Experts of a small language model.
Size: 9 layers, width 256, vocabulary 4096, 69.2M parameters.
Experts: 672 SwiGLU neurons an expert, 1 pick a token.
Training: a variant of Adam for the experts, 679M tokens, 2592 steps.
Below are experts of layer 2 (counted from 0) of a mixture-of-experts language model. Rows are named router (the router's row for the expert), down (a neuron's output weights, with its number) and show model dimensions 0-63. Each number is 200 + 30 x the weight over its row's rms, rounded and kept within 0 to 999.
Before each expert's rows: "raises" lists some tokens whose logits its average output raises strongly, later layers aside. This comes from a sample of Wikipedia text that the model never trained on.

# expert 8
raises: "\n", " ", "."
router,184,251,182,202,237,181,181,154,166,246,201,212,177,208,148,255,219,192,185,216,121,178,218,219,206,214,163,188,264,192,228,210,202,187,141,199,203,291,151,227,218,229,154,202,198,159,196,195,188,215,192,196,231,191,218,201,174,239,194,205,258,220,257,206
down2,160,242,192,248,212,257,190,207,228,229,206,188,205,198,210,205,217,231,207,164,182,251,200,157,196,234,123,222,166,147,189,208,164,192,150,213,167,235,220,213,230,222,168,233,174,164,196,222,231,158,179,176,256,184,227,212,142,194,180,223,198,198,169,201
down3,204,203,200,212,195,165,294,257,233,197,189,167,239,215,242,192,208,239,212,161,204,180,231,232,152,202,178,190,284,222,177,204,248,195,243,156,209,201,204,243,264,198,218,195,197,211,210,188,216,166,242,218,141,254,185,165,178,161,189,259,157,187,177,138
down4,194,155,188,225,223,150,182,171,255,269,216,195,224,239,231,205,181,233,185,193,166,233,175,223,190,234,183,189,188,201,153,184,204,227,215,185,167,191,177,215,212,215,213,179,144,214,181,186,173,200,181,148,192,167,194,183,259,217,151,187,217,179,185,190
down5,217,163,196,182,244,163,253,209,175,236,240,219,173,244,191,211,231,234,191,171,196,186,226,157,212,188,187,165,190,235,187,160,242,185,199,217,188,223,225,181,211,206,224,195,203,191,107,200,220,166,237,201,211,196,222,179,154,210,188,220,178,199,206,201
down6,169,195,201,241,163,178,197,196,172,190,258,204,191,178,221,202,184,206,230,193,225,188,164,202,137,177,180,173,160,233,189,184,149,185,164,250,188,212,263,193,189,225,206,166,186,115,222,216,191,205,273,186,209,161,180,191,235,150,165,206,241,190,209,210
down7,230,183,218,203,234,218,227,226,231,180,260,173,219,199,215,160,136,234,221,231,191,177,214,224,220,254,238,219,208,212,218,202,137,192,270,245,195,163,211,192,196,158,215,174,181,125,220,196,161,186,143,212,171,252,248,236,176,185,171,233,199,189,222,202
down8,240,257,159,220,225,271,249,209,203,197,215,204,189,179,210,211,215,185,224,165,200,231,206,198,208,195,150,205,245,182,247,237,241,168,195,206,205,178,213,235,208,239,164,253,230,199,145,209,254,188,179,172,220,220,178,176,223,186,234,143,270,207,229,221
down9,196,213,214,212,226,188,218,235,213,181,179,241,202,209,202,204,259,217,184,166,224,177,222,193,249,229,218,222,245,225,175,196,192,188,222,230,238,203,238,204,183,235,153,184,186,193,190,232,186,181,166,226,216,222,148,202,242,199,235,218,262,211,181,159
down10,217,175,204,203,186,153,215,207,180,242,242,198,172,180,144,144,231,226,173,205,226,172,197,164,229,197,184,207,192,159,227,184,152,236,200,151,237,248,143,222,235,180,221,186,209,186,186,192,154,193,207,231,204,219,223,216,244,165,145,204,215,118,196,240
down11,217,270,219,199,182,251,182,204,173,221,172,205,254,216,198,200,184,175,211,167,172,201,191,241,210,218,164,188,236,196,172,158,221,189,263,214,141,193,178,199,150,144,209,170,197,153,201,168,181,203,191,174,169,261,183,234,255,182,161,182,270,157,241,170
down12,218,220,177,233,168,217,197,181,240,238,215,221,259,215,217,176,177,265,204,220,182,220,177,222,161,192,232,193,157,202,172,203,173,188,225,192,171,163,177,176,228,194,236,194,212,209,150,204,214,216,185,238,271,217,244,207,189,171,194,190,176,218,214,191
down13,178,190,176,170,236,206,184,241,228,139,190,195,165,186,192,191,227,233,141,194,152,152,193,207,190,173,233,233,165,205,198,258,220,172,214,169,186,239,162,199,148,214,219,166,180,217,210,249,152,231,181,142,219,224,179,157,192,195,114,156,197,186,230,199
down14,170,215,198,201,154,236,204,184,182,197,198,226,210,173,213,221,248,203,206,231,181,190,178,184,170,224,173,217,145,190,200,216,214,174,172,214,221,159,168,183,197,183,237,189,177,201,245,204,202,236,95,166,217,133,166,161,215,165,192,208,211,219,196,217
down15,199,227,148,118,180,220,237,222,223,229,202,202,181,206,195,179,178,228,194,134,198,212,118,195,178,245,143,188,214,189,215,187,172,213,152,131,207,198,153,213,193,238,178,208,142,224,184,199,189,189,174,219,202,235,170,216,218,190,231,198,220,227,169,195
down16,209,218,186,227,191,150,185,213,248,220,209,232,221,229,289,165,203,167,158,230,176,231,156,210,206,179,217,238,177,232,231,184,175,225,217,211,212,193,225,196,176,155,218,184,216,247,235,226,223,196,194,172,174,171,152,143,238,223,213,223,222,201,235,232
down17,212,171,212,251,222,183,199,198,204,216,166,194,202,160,238,180,197,228,209,174,227,190,244,198,174,181,196,255,175,193,212,210,187,155,160,188,224,199,267,194,212,221,235,178,177,203,200,188,228,189,221,217,193,175,195,180,167,225,235,212,172,262,166,133
down18,208,202,186,243,218,200,178,250,144,220,196,177,170,252,196,146,212,267,242,178,146,253,225,204,221,211,216,192,154,171,203,180,173,191,198,164,204,189,198,184,237,194,154,200,185,193,220,204,181,191,218,192,258,184,230,207,211,172,210,158,222,174,214,224
down19,229,188,212,198,168,235,230,218,203,166,139,184,160,189,188,187,157,243,192,281,218,194,149,189,215,217,112,207,227,203,138,202,178,143,180,202,231,239,220,207,180,187,201,175,155,174,178,141,214,205,256,209,144,165,266,231,181,194,249,222,172,168,197,207
down20,246,138,227,225,208,183,130,240,151,168,233,179,152,233,168,207,164,218,238,209,204,135,136,221,164,154,189,199,198,180,263,193,203,175,154,140,219,194,224,136,195,133,187,159,217,135,232,214,208,211,176,244,213,223,225,161,159,134,189,160,183,213,187,161
down21,214,227,148,194,203,256,188,178,255,220,212,207,225,234,215,200,257,212,228,144,136,186,185,220,187,209,200,183,242,245,158,150,214,201,181,195,182,239,191,267,204,226,185,221,188,192,230,160,218,237,144,206,220,211,180,173,229,201,268,203,192,174,211,173
down22,252,203,213,205,158,208,190,270,240,241,171,194,163,194,255,210,222,150,194,193,162,209,233,262,227,123,216,258,166,183,191,241,239,216,163,205,245,205,151,208,175,291,242,192,200,257,219,180,174,192,270,182,202,231,176,215,178,190,245,223,185,219,190,190
down23,192,277,167,221,206,206,197,184,189,229,201,216,246,133,187,198,153,290,220,207,162,171,262,241,201,219,176,132,184,215,225,202,185,168,186,197,202,193,188,232,213,157,222,184,174,169,179,212,156,195,161,244,223,191,156,219,188,162,229,216,226,158,157,190
down24,172,266,222,204,222,213,246,167,168,228,260,231,186,191,200,180,254,172,173,177,186,207,219,210,233,227,209,135,232,187,208,186,230,196,120,176,218,165,222,237,214,268,175,272,192,144,189,237,138,170,223,196,163,196,233,183,208,193,206,203,202,169,147,109
down25,234,227,270,262,190,180,143,210,194,157,168,199,265,205,180,225,211,186,207,158,222,190,207,162,250,211,221,213,214,171,214,186,200,208,173,309,199,220,181,215,172,195,140,144,165,172,200,221,198,233,200,192,179,188,239,203,234,243,186,194,184,181,224,231
down26,222,237,166,233,210,197,247,250,170,192,218,171,246,185,224,168,175,233,164,196,175,255,236,241,234,173,196,143,210,200,218,218,205,177,248,195,209,192,176,230,174,209,213,223,223,208,167,175,213,227,260,203,224,198,164,190,189,239,213,229,200,212,198,199
down27,224,189,190,228,164,239,174,166,172,231,223,207,241,178,180,253,198,186,163,250,232,201,188,181,230,199,164,185,194,175,191,146,285,196,189,223,231,222,221,242,226,260,250,224,224,211,182,185,169,194,192,225,238,190,221,264,152,181,167,198,222,164,183,173
down28,246,214,217,158,221,160,180,186,239,214,214,245,176,240,209,225,263,172,209,179,215,197,208,162,195,198,189,166,186,211,215,215,160,164,196,217,206,223,188,184,187,230,213,204,149,202,247,175,251,215,205,212,188,172,190,211,158,258,220,269,169,195,228,204
down29,197,210,208,218,177,203,218,243,207,237,238,248,180,197,199,217,183,217,232,244,204,208,181,200,250,216,192,171,177,182,176,189,196,185,201,177,153,241,193,232,222,156,203,232,170,146,176,211,246,183,175,137,202,192,193,240,175,179,247,182,226,197,237,192
down30,167,179,191,237,237,196,188,180,220,173,158,178,255,211,201,183,202,160,131,218,170,204,137,243,199,189,177,212,177,190,209,190,204,238,264,262,189,170,234,214,218,197,185,169,186,178,165,219,171,224,154,179,157,179,232,199,241,202,168,217,251,154,200,165
down31,201,155,249,175,195,176,201,208,144,189,207,248,201,195,222,138,149,275,204,240,228,250,155,198,145,234,202,190,207,201,188,179,182,161,205,179,210,196,216,188,199,198,224,177,190,139,170,202,192,234,192,210,216,248,197,183,169,220,223,101,213,217,194,189
down32,197,211,203,203,160,245,220,134,222,158,207,209,181,215,183,157,207,234,216,199,178,219,168,211,212,213,184,200,201,139,202,232,242,236,172,216,171,245,181,207,238,152,220,216,206,255,208,225,176,207,179,216,220,199,254,188,234,202,141,220,243,173,166,193
down33,218,168,207,197,171,216,225,228,145,209,191,192,249,205,182,215,217,224,210,200,205,288,194,194,167,201,237,189,224,159,158,206,236,157,244,147,232,219,170,193,232,209,183,174,194,168,188,259,152,144,206,206,176,221,191,225,116,230,244,166,145,169,226,164
down34,176,198,204,176,193,268,167,201,178,215,172,184,211,183,196,192,201,153,232,220,213,185,226,226,245,178,215,202,179,166,213,121,192,213,227,215,242,205,210,163,256,239,190,185,221,219,203,154,195,156,164,181,172,161,196,167,159,141,223,220,202,213,222,135
down35,179,225,184,175,210,242,236,204,220,173,249,208,207,190,186,217,157,169,151,168,224,135,161,194,238,215,220,228,150,214,238,196,224,189,205,210,166,210,226,218,201,135,221,186,247,240,149,136,241,174,216,212,223,205,256,254,218,232,258,245,219,213,213,224
down36,221,160,190,167,166,220,265,139,197,252,190,220,225,239,189,203,202,219,200,212,250,216,227,158,209,274,228,221,227,211,204,209,202,185,214,257,174,245,177,234,229,212,143,247,174,188,177,201,160,172,165,209,180,203,202,199,200,226,156,192,208,197,233,201

# expert 9
raises: ".", " ", " N", " M", " and"
router,194,234,159,219,235,186,170,147,161,219,217,175,171,203,187,246,239,155,180,251,137,190,192,180,178,197,193,165,267,167,240,216,183,164,151,193,240,263,164,213,240,229,197,222,205,173,202,200,206,223,152,183,214,211,185,167,172,231,178,207,233,211,236,265
down0,202,215,219,213,133,207,200,221,188,205,190,183,221,238,199,232,169,168,217,202,165,174,233,202,254,165,204,82,199,222,230,188,208,273,200,212,232,259,215,199,215,169,235,246,215,205,176,181,218,171,186,205,172,188,193,222,184,166,200,206,216,180,193,170
down1,193,187,202,178,244,160,161,234,186,218,182,235,217,197,195,222,215,186,162,190,223,251,226,220,223,201,208,220,244,202,211,215,249,220,185,208,191,249,187,152,199,254,215,234,190,197,222,220,229,205,214,156,216,222,207,173,218,189,184,176,157,190,229,206
down2,129,155,187,203,223,214,208,234,194,233,130,153,219,151,213,164,186,185,158,174,212,212,209,242,168,239,112,189,198,206,164,187,248,206,227,229,187,181,187,208,250,202,164,175,209,234,248,154,207,170,238,217,134,164,192,198,196,136,187,219,189,142,192,196
down3,228,138,205,178,228,242,220,200,197,200,177,204,161,226,246,165,194,213,168,149,146,191,186,175,174,209,178,212,214,186,234,218,187,200,233,174,215,196,171,167,230,192,151,169,183,164,187,152,228,211,168,193,204,197,231,209,271,218,192,194,268,209,210,205
down4,202,177,223,130,157,256,159,173,192,185,181,205,226,210,164,222,204,237,228,165,159,178,96,205,173,217,207,205,197,186,154,186,172,254,194,185,175,241,159,147,229,193,196,213,205,193,255,143,224,140,260,202,190,202,188,179,192,212,169,197,198,228,180,193
down5,195,176,177,203,208,191,207,233,164,211,186,207,172,190,176,165,212,190,157,258,184,249,152,189,193,205,189,176,199,190,193,255,159,174,241,157,186,174,132,204,222,216,208,166,188,157,174,192,192,175,202,247,214,148,215,115,189,258,250,238,193,223,219,176
down6,193,157,167,165,210,175,153,217,212,233,209,165,190,220,203,221,174,192,186,168,187,217,238,189,216,144,225,215,194,236,188,185,207,233,241,170,205,186,201,207,218,207,186,198,223,244,178,249,263,171,172,211,170,247,204,219,227,177,224,207,200,204,218,161
down7,179,208,228,179,188,167,224,149,274,172,279,199,175,223,202,186,189,173,235,223,210,159,187,171,181,151,222,218,196,168,182,124,153,213,185,245,202,219,226,198,203,184,213,185,216,171,206,247,223,224,238,140,191,184,194,192,212,147,200,216,180,217,205,212
down8,184,187,156,212,172,248,201,216,224,227,207,227,244,174,252,194,221,191,224,192,230,205,170,187,265,188,203,163,224,228,200,221,198,169,197,154,235,166,200,194,209,213,158,178,187,183,209,237,200,197,176,220,193,171,158,200,192,203,222,232,178,163,240,188
down9,148,225,162,188,234,222,209,235,135,205,206,184,185,239,197,183,205,292,187,171,156,240,160,190,209,268,187,242,170,193,186,217,162,264,195,207,228,205,204,116,155,132,180,191,245,196,184,190,178,183,212,159,212,221,179,202,222,216,192,226,192,187,209,173
down10,224,179,200,149,215,245,212,228,240,192,165,203,237,204,210,167,241,244,205,167,179,189,183,247,226,226,210,237,107,208,181,212,209,215,201,243,200,192,241,184,183,164,223,235,220,193,207,235,230,137,198,211,239,190,234,209,190,190,220,219,172,170,197,156
down11,169,240,210,169,274,222,253,190,162,175,193,179,187,133,190,240,249,170,194,233,205,225,188,190,239,161,200,138,216,232,237,198,216,221,224,182,159,192,197,194,192,230,195,183,181,191,202,209,230,222,233,185,181,211,223,197,232,221,214,152,224,247,200,229
down12,186,192,142,215,158,192,223,166,199,153,259,189,179,205,210,197,207,246,211,208,200,223,220,195,199,214,204,253,199,221,154,208,219,205,179,137,190,231,195,197,154,239,137,184,223,245,193,193,210,234,218,204,243,262,192,171,258,203,264,196,197,191,197,240
down13,185,152,202,207,182,208,212,120,185,196,218,153,186,126,252,195,225,230,247,196,176,168,204,162,225,252,225,215,226,178,266,200,199,175,177,259,211,214,206,118,168,218,186,208,195,181,208,240,200,165,213,170,257,190,197,238,219,164,189,181,182,189,260,209
down14,233,242,186,221,215,183,204,176,163,206,215,222,227,251,200,220,190,199,187,159,135,185,156,203,160,168,192,192,174,179,227,205,166,194,278,185,136,198,171,209,252,213,196,218,212,198,157,134,216,226,220,225,259,266,247,216,179,183,201,204,247,172,167,219
down15,212,180,248,200,224,231,180,226,130,230,190,222,213,229,198,226,172,230,202,270,203,198,224,184,191,222,214,186,199,222,223,301,151,233,195,169,223,174,146,212,206,212,175,233,195,167,161,212,203,199,165,125,216,212,234,150,186,240,227,221,205,202,208,166
down16,179,126,239,149,160,163,208,148,215,291,229,156,201,181,222,224,170,209,166,201,220,223,169,176,218,177,175,173,184,242,257,232,187,175,252,200,192,203,174,168,207,175,200,174,199,207,189,221,212,224,240,202,250,224,171,213,194,209,193,175,186,283,188,182
down17,187,208,205,165,221,110,214,188,280,184,241,236,183,183,184,197,213,191,209,199,199,214,206,231,166,175,212,191,195,196,214,170,228,217,223,245,198,199,214,160,205,213,216,197,207,220,188,267,149,211,220,147,227,221,162,267,198,211,163,169,142,248,234,183
down18,279,194,241,208,182,185,208,187,218,192,251,191,178,222,183,203,228,205,225,208,194,267,250,90,225,201,190,173,219,203,207,249,216,156,234,170,196,209,196,210,194,244,214,229,170,219,239,190,160,196,178,175,211,185,204,268,229,221,219,253,187,222,204,175
down19,201,224,211,216,280,230,185,163,245,192,162,208,176,146,229,205,203,213,208,225,170,216,259,187,189,193,217,219,222,205,195,180,219,222,197,167,189,219,204,191,210,171,193,209,209,209,201,167,214,223,163,246,230,194,194,203,242,224,211,241,220,179,233,247
down20,205,155,216,177,214,219,233,158,172,151,215,231,189,208,191,187,206,189,221,235,220,221,193,184,201,214,202,183,197,190,196,187,225,216,202,185,279,277,178,172,215,194,245,222,215,220,199,264,184,193,202,181,178,203,199,235,198,169,235,227,263,212,176,194
down21,189,161,188,205,185,209,196,172,194,225,161,209,205,169,233,153,207,178,227,199,247,231,245,193,246,207,208,214,233,169,210,191,206,191,151,225,234,202,210,194,213,216,200,226,233,176,237,241,256,236,209,221,128,153,227,192,185,180,218,187,184,177,209,196
down22,194,236,233,238,243,163,195,205,199,223,195,189,161,191,178,210,233,163,155,164,194,198,172,221,183,200,211,174,166,254,166,196,154,201,174,202,209,175,232,190,205,235,195,195,214,226,234,189,211,212,261,142,234,186,244,210,172,215,158,206,197,237,163,195
down23,200,174,183,170,218,189,226,224,187,235,140,207,202,175,176,248,222,224,189,217,192,207,186,212,175,148,158,188,164,209,244,212,169,198,199,238,172,205,211,223,192,198,180,159,202,197,187,196,193,196,164,226,236,249,193,182,145,222,190,194,212,217,167,161
down24,182,259,190,279,190,232,193,176,223,186,223,235,206,211,204,169,244,165,206,254,164,176,252,198,199,214,222,187,223,171,222,224,179,147,198,273,193,241,185,195,207,158,260,196,180,218,192,201,189,161,217,185,247,210,209,192,231,222,146,209,248,248,231,155
down25,154,210,223,208,236,202,196,185,203,184,242,182,147,213,180,221,229,206,208,168,156,178,187,218,224,177,214,181,269,203,258,208,209,213,243,152,166,269,190,168,204,191,195,196,130,190,164,213,185,216,237,192,199,277,172,199,211,245,247,162,237,213,216,202
down26,225,158,216,192,188,197,193,197,211,203,197,211,243,277,235,223,187,208,207,224,177,183,174,165,226,215,234,196,227,194,192,215,162,196,213,187,176,230,202,180,220,152,201,178,185,194,242,206,161,215,227,204,218,211,255,174,164,276,283,213,161,211,188,230
down27,200,196,245,187,251,223,206,208,168,171,240,181,221,244,226,217,179,204,223,157,172,218,239,186,184,220,198,209,209,175,200,249,211,167,207,220,161,161,200,176,197,196,131,176,157,194,232,172,167,230,189,204,216,278,166,193,187,225,211,187,124,216,206,180
down28,218,128,161,184,182,159,212,183,153,194,193,295,216,207,188,172,125,227,223,236,263,199,182,244,199,181,155,223,207,203,233,231,189,252,172,162,193,247,244,241,171,170,217,214,175,201,191,225,197,197,238,214,202,219,150,239,181,213,230,198,214,157,231,193
down29,196,141,205,248,192,205,166,225,228,181,178,223,173,229,215,240,225,195,204,253,176,226,205,268,110,198,195,176,213,192,229,283,208,214,193,162,221,211,183,203,246,175,239,199,186,208,229,221,268,197,176,178,224,224,204,179,191,230,225,200,231,192,230,145
down30,180,217,171,171,185,183,242,210,152,168,206,188,221,137,196,124,208,198,211,185,226,210,137,199,153,204,168,183,171,181,251,194,220,151,171,195,159,205,283,147,169,212,184,202,202,286,196,192,214,204,173,214,167,199,239,241,193,232,163,213,178,185,229,221
down31,228,178,177,228,234,208,261,195,171,233,239,241,248,153,220,184,234,176,215,178,174,228,184,174,157,181,249,167,209,181,202,182,246,200,194,123,203,190,260,193,187,153,210,241,217,212,194,190,190,176,186,200,199,239,166,138,176,211,172,193,162,171,228,175
down32,262,200,210,194,175,166,216,209,191,223,228,156,243,157,173,179,194,224,266,247,205,209,225,195,199,215,220,161,214,205,192,175,212,229,116,231,214,231,195,194,178,210,216,167,211,178,174,216,160,207,225,182,228,157,137,210,159,189,200,174,201,212,175,191
down33,197,158,201,160,231,138,172,212,226,206,181,223,241,210,231,212,191,164,176,207,215,200,179,205,238,185,214,244,153,184,260,213,228,171,212,221,186,197,183,215,191,178,269,147,222,202,201,185,172,226,216,219,225,191,217,260,217,253,196,159,154,253,254,204
down34,211,178,201,161,201,205,201,209,183,226,234,171,203,155,194,229,227,226,224,197,205,164,239,253,194,178,185,214,246,137,151,260,197,227,173,236,197,166,198,196,202,242,209,214,194,200,159,213,202,221,203,184,207,224,201,153,192,182,228,208,213,225,138,221

# expert 2
raises: " ", " in", ".", " N", ",", "-"
router,173,264,157,227,252,195,194,168,176,214,186,158,176,218,173,228,244,169,187,215,138,172,215,170,196,195,172,158,264,201,213,206,197,159,154,177,194,254,174,199,242,232,204,251,180,166,190,228,196,239,156,192,195,196,195,177,182,227,191,219,242,210,206,230
down0,180,193,227,205,248,202,215,170,148,210,190,166,194,157,210,225,276,178,203,182,208,154,205,250,131,203,152,280,222,193,176,175,242,214,152,176,173,187,225,217,238,182,202,188,223,264,181,183,223,212,226,218,170,178,153,217,204,201,188,198,196,224,220,175
down1,229,182,225,188,231,259,180,214,200,221,205,237,194,190,225,228,198,219,194,278,219,185,220,150,202,228,175,195,194,200,198,217,197,217,203,208,232,177,201,198,239,167,160,255,176,180,173,143,209,237,208,202,158,158,185,212,160,213,204,170,163,145,216,198
down2,203,211,191,166,171,239,226,176,207,172,193,202,208,204,235,215,227,209,206,170,167,162,163,212,229,240,205,207,223,175,207,227,185,198,167,184,205,203,178,208,214,219,250,203,202,194,224,272,224,202,207,204,129,269,199,204,195,162,268,251,219,171,189,232
down3,215,258,129,192,182,151,182,131,218,191,242,158,201,197,240,234,221,216,224,169,208,192,221,209,219,212,223,147,230,82,215,190,205,211,136,170,211,232,136,215,216,208,203,185,193,178,230,229,186,240,234,246,159,218,204,200,171,219,216,184,178,162,165,244
down4,231,203,230,190,178,186,189,229,171,170,183,283,206,194,183,201,194,197,208,207,125,220,173,182,168,238,235,259,219,201,155,190,171,196,268,224,169,218,243,183,185,206,233,149,220,280,222,165,160,208,185,207,251,171,250,182,227,222,232,231,165,173,192,201
down5,203,180,148,144,145,180,209,221,185,240,221,194,256,159,183,219,230,226,218,185,204,202,232,191,230,230,207,216,247,196,198,196,213,166,203,137,195,149,197,216,168,202,209,213,210,185,202,188,187,238,187,194,220,208,185,189,186,222,206,223,188,227,204,237
down6,188,182,180,195,184,185,261,226,187,204,172,203,164,241,177,163,160,166,274,234,183,222,144,172,244,156,164,232,216,212,187,176,226,208,141,227,210,208,200,227,178,221,238,228,183,191,198,175,246,229,230,200,194,183,186,203,225,194,204,139,253,192,173,215
down7,150,250,212,195,241,158,203,213,185,192,175,226,214,211,157,210,229,164,141,173,202,223,184,197,261,206,191,160,223,179,192,177,278,200,229,213,186,225,192,194,204,201,233,204,199,198,205,220,252,227,174,172,166,219,195,136,228,192,230,223,242,232,194,200
down8,239,209,150,208,224,203,269,239,199,201,164,238,207,211,200,173,243,223,176,205,212,173,188,160,235,175,219,208,113,212,170,170,196,222,202,185,198,189,206,197,156,205,179,201,212,129,213,211,212,199,249,177,222,174,227,189,220,268,173,192,173,190,213,190
down9,205,170,227,235,190,201,146,236,194,172,190,216,197,195,174,170,197,172,213,127,197,230,189,194,188,205,188,215,233,248,169,195,186,177,165,223,220,183,199,217,181,247,233,213,226,178,243,228,190,222,202,158,213,136,234,193,250,219,197,178,124,191,208,208
down10,221,189,173,212,176,188,136,159,264,271,238,209,222,222,201,189,212,182,256,185,217,196,228,204,235,165,165,211,183,217,203,185,230,192,189,208,159,225,220,136,189,166,196,187,181,167,206,214,230,239,159,160,221,236,215,165,230,142,190,136,223,161,180,217
down11,177,192,196,164,184,162,245,251,205,184,256,227,189,210,133,135,200,210,164,200,224,193,188,199,187,194,207,180,204,198,171,154,200,204,185,190,259,217,232,216,245,211,219,181,228,198,174,228,215,167,217,195,221,226,135,179,175,194,177,201,163,156,219,193
down12,223,222,175,215,207,245,175,240,179,190,187,150,191,219,211,134,150,209,152,141,179,160,200,219,171,245,164,184,231,158,176,276,218,190,184,229,200,185,205,211,196,200,196,167,156,248,216,195,214,207,145,181,184,194,150,200,243,201,237,225,200,181,177,189
down13,222,184,220,230,191,228,179,162,190,236,179,133,141,219,249,197,177,218,220,238,229,219,247,161,129,219,214,211,178,238,189,190,142,224,156,225,280,242,212,213,211,135,182,179,235,239,215,184,176,240,212,168,197,181,249,245,227,200,197,150,206,221,191,252
down14,209,197,184,213,177,219,218,200,227,167,210,244,197,183,197,162,231,208,262,193,183,227,225,214,208,177,158,214,214,197,229,213,220,218,236,251,205,165,204,157,198,183,166,161,212,237,170,154,182,225,223,251,187,211,219,265,167,199,292,263,199,150,174,252
down15,211,166,222,182,201,190,197,230,193,162,170,231,194,223,196,220,145,220,192,181,171,206,209,177,206,168,182,200,204,197,253,205,140,273,198,165,222,185,203,202,203,177,267,236,199,220,199,207,230,189,235,242,217,183,214,190,227,149,189,199,177,169,194,230
down16,155,269,161,252,214,228,253,142,213,277,187,208,210,186,239,179,198,225,167,167,205,210,203,198,229,255,215,212,175,209,214,174,186,186,155,211,245,139,199,257,171,208,209,180,216,229,154,189,223,230,189,245,180,115,203,179,186,189,187,182,224,225,250,175
down17,246,215,176,182,175,212,160,227,191,210,244,215,236,205,252,196,193,198,250,219,263,269,164,228,173,168,188,232,260,242,229,169,229,178,279,202,236,222,176,196,175,206,156,191,166,143,172,194,156,161,193,174,198,202,170,208,180,209,210,206,198,197,197,181
down18,227,167,187,264,149,211,165,122,140,180,238,227,195,169,232,193,190,188,146,185,173,243,241,189,202,204,199,228,231,131,213,191,199,270,179,235,236,198,147,205,176,219,186,177,168,209,213,218,215,243,239,208,197,162,192,239,197,188,207,208,163,209,173,222
down19,194,154,191,151,207,155,168,123,224,176,181,179,181,218,206,172,238,215,164,144,218,239,232,181,200,227,165,179,194,163,232,198,248,239,218,212,237,207,227,257,197,193,223,204,177,207,220,189,188,244,213,229,214,196,191,144,201,170,214,211,174,193,196,228
down20,224,201,222,208,221,178,223,213,190,187,173,209,172,178,205,180,178,217,249,139,194,147,170,173,214,257,239,203,252,215,147,181,189,204,214,236,175,123,220,215,152,228,161,234,164,205,217,224,203,179,187,190,223,191,232,159,237,201,191,157,196,195,173,146
down21,197,196,173,197,178,161,225,226,251,233,239,228,227,232,186,193,203,230,174,206,177,206,182,128,186,184,242,198,208,241,265,244,243,243,201,171,230,196,214,136,188,199,171,272,265,170,201,170,235,215,233,111,220,247,212,215,134,177,213,210,213,166,173,162
down22,177,169,213,192,216,180,247,237,214,215,150,234,210,213,164,222,238,188,157,199,184,234,180,126,257,195,226,175,175,199,234,219,220,188,173,153,205,216,268,250,182,178,190,164,162,179,189,225,181,203,233,233,199,248,174,189,186,196,189,170,236,203,201,240
down23,220,196,204,197,128,205,180,219,198,187,246,215,197,188,128,168,163,189,203,194,179,217,181,199,238,186,198,266,194,173,203,176,155,158,175,206,176,223,168,192,160,213,221,252,204,220,234,155,242,207,217,159,182,247,231,169,203,219,209,168,170,210,202,203
down24,195,216,176,200,239,155,162,180,201,250,183,198,205,216,152,174,136,211,195,154,147,172,168,232,200,239,165,186,190,180,207,142,231,177,184,203,160,188,254,177,230,212,189,217,150,217,211,159,192,159,190,225,206,211,224,184,163,177,175,145,197,160,181,213
down25,117,220,176,164,255,146,199,200,209,249,155,182,251,192,185,211,188,201,198,165,215,239,180,251,209,234,114,212,171,213,189,224,203,154,164,214,208,218,216,181,194,188,226,171,178,165,211,213,181,234,163,209,177,192,140,137,247,191,161,228,218,210,205,244
down26,158,221,184,215,226,162,239,217,185,213,223,209,258,212,219,210,154,201,183,128,213,193,167,217,252,234,179,177,224,227,192,192,168,187,242,254,211,144,187,179,192,231,175,184,162,201,178,195,214,176,225,225,215,198,146,246,237,234,185,206,151,189,180,182
down27,172,217,155,256,257,201,145,176,156,224,179,169,195,164,189,213,223,214,171,207,182,219,168,197,231,199,229,180,193,229,229,206,159,204,217,203,128,165,123,212,185,225,173,189,211,162,197,187,230,176,203,213,171,184,150,219,181,219,152,247,220,226,219,179
down28,164,169,200,183,245,220,150,199,179,241,158,184,190,176,170,182,159,167,187,234,220,173,212,188,208,184,196,228,168,239,179,181,202,260,234,182,233,156,229,186,132,183,163,216,215,192,200,226,227,199,199,157,235,197,162,200,214,176,183,258,200,238,211,198
down29,204,232,162,174,214,197,174,218,211,220,157,217,213,167,233,170,199,184,184,175,209,176,214,162,220,201,244,172,176,227,203,165,224,193,206,186,197,261,200,212,252,218,206,244,221,216,236,165,139,160,193,245,213,208,182,174,213,171,212,197,175,179,184,141
down30,276,169,189,226,220,198,212,194,199,217,259,202,235,164,142,244,151,232,179,223,265,194,260,187,200,201,191,196,186,143,161,213,201,195,204,228,213,173,165,200,245,137,219,189,175,226,213,197,174,178,223,234,233,212,224,203,197,202,193,261,180,223,193,274
down31,262,203,224,199,188,220,185,225,205,244,164,186,204,269,241,223,228,165,263,218,218,196,210,192,148,224,208,242,218,167,220,209,231,181,207,189,284,216,209,185,174,241,161,193,169,184,195,196,186,177,211,178,211,224,256,184,222,204,221,237,210,173,185,165
down32,197,134,194,175,203,204,213,170,233,181,164,180,160,215,192,154,180,228,185,187,175,226,206,212,220,162,182,196,228,217,217,241,165,227,213,224,247,201,135,169,155,152,187,182,199,193,157,183,228,260,222,231,208,185,167,174,136,163,175,220,228,169,244,206
down33,170,230,239,262,185,214,170,222,138,192,193,153,170,267,155,167,168,155,166,262,158,197,218,228,194,209,157,230,251,178,164,241,185,186,196,179,248,206,178,280,171,177,183,196,169,188,166,219,224,211,164,230,201,206,190,156,197,190,223,194,194,185,217,239
down34,163,128,179,231,227,200,237,183,226,201,191,198,227,178,242,198,174,212,195,220,180,137,199,233,186,163,196,187,208,150,237,195,224,251,231,164,209,158,218,196,221,192,278,209,201,230,217,229,202,258,221,189,188,205,214,241,205,184,190,237,218,206,206,247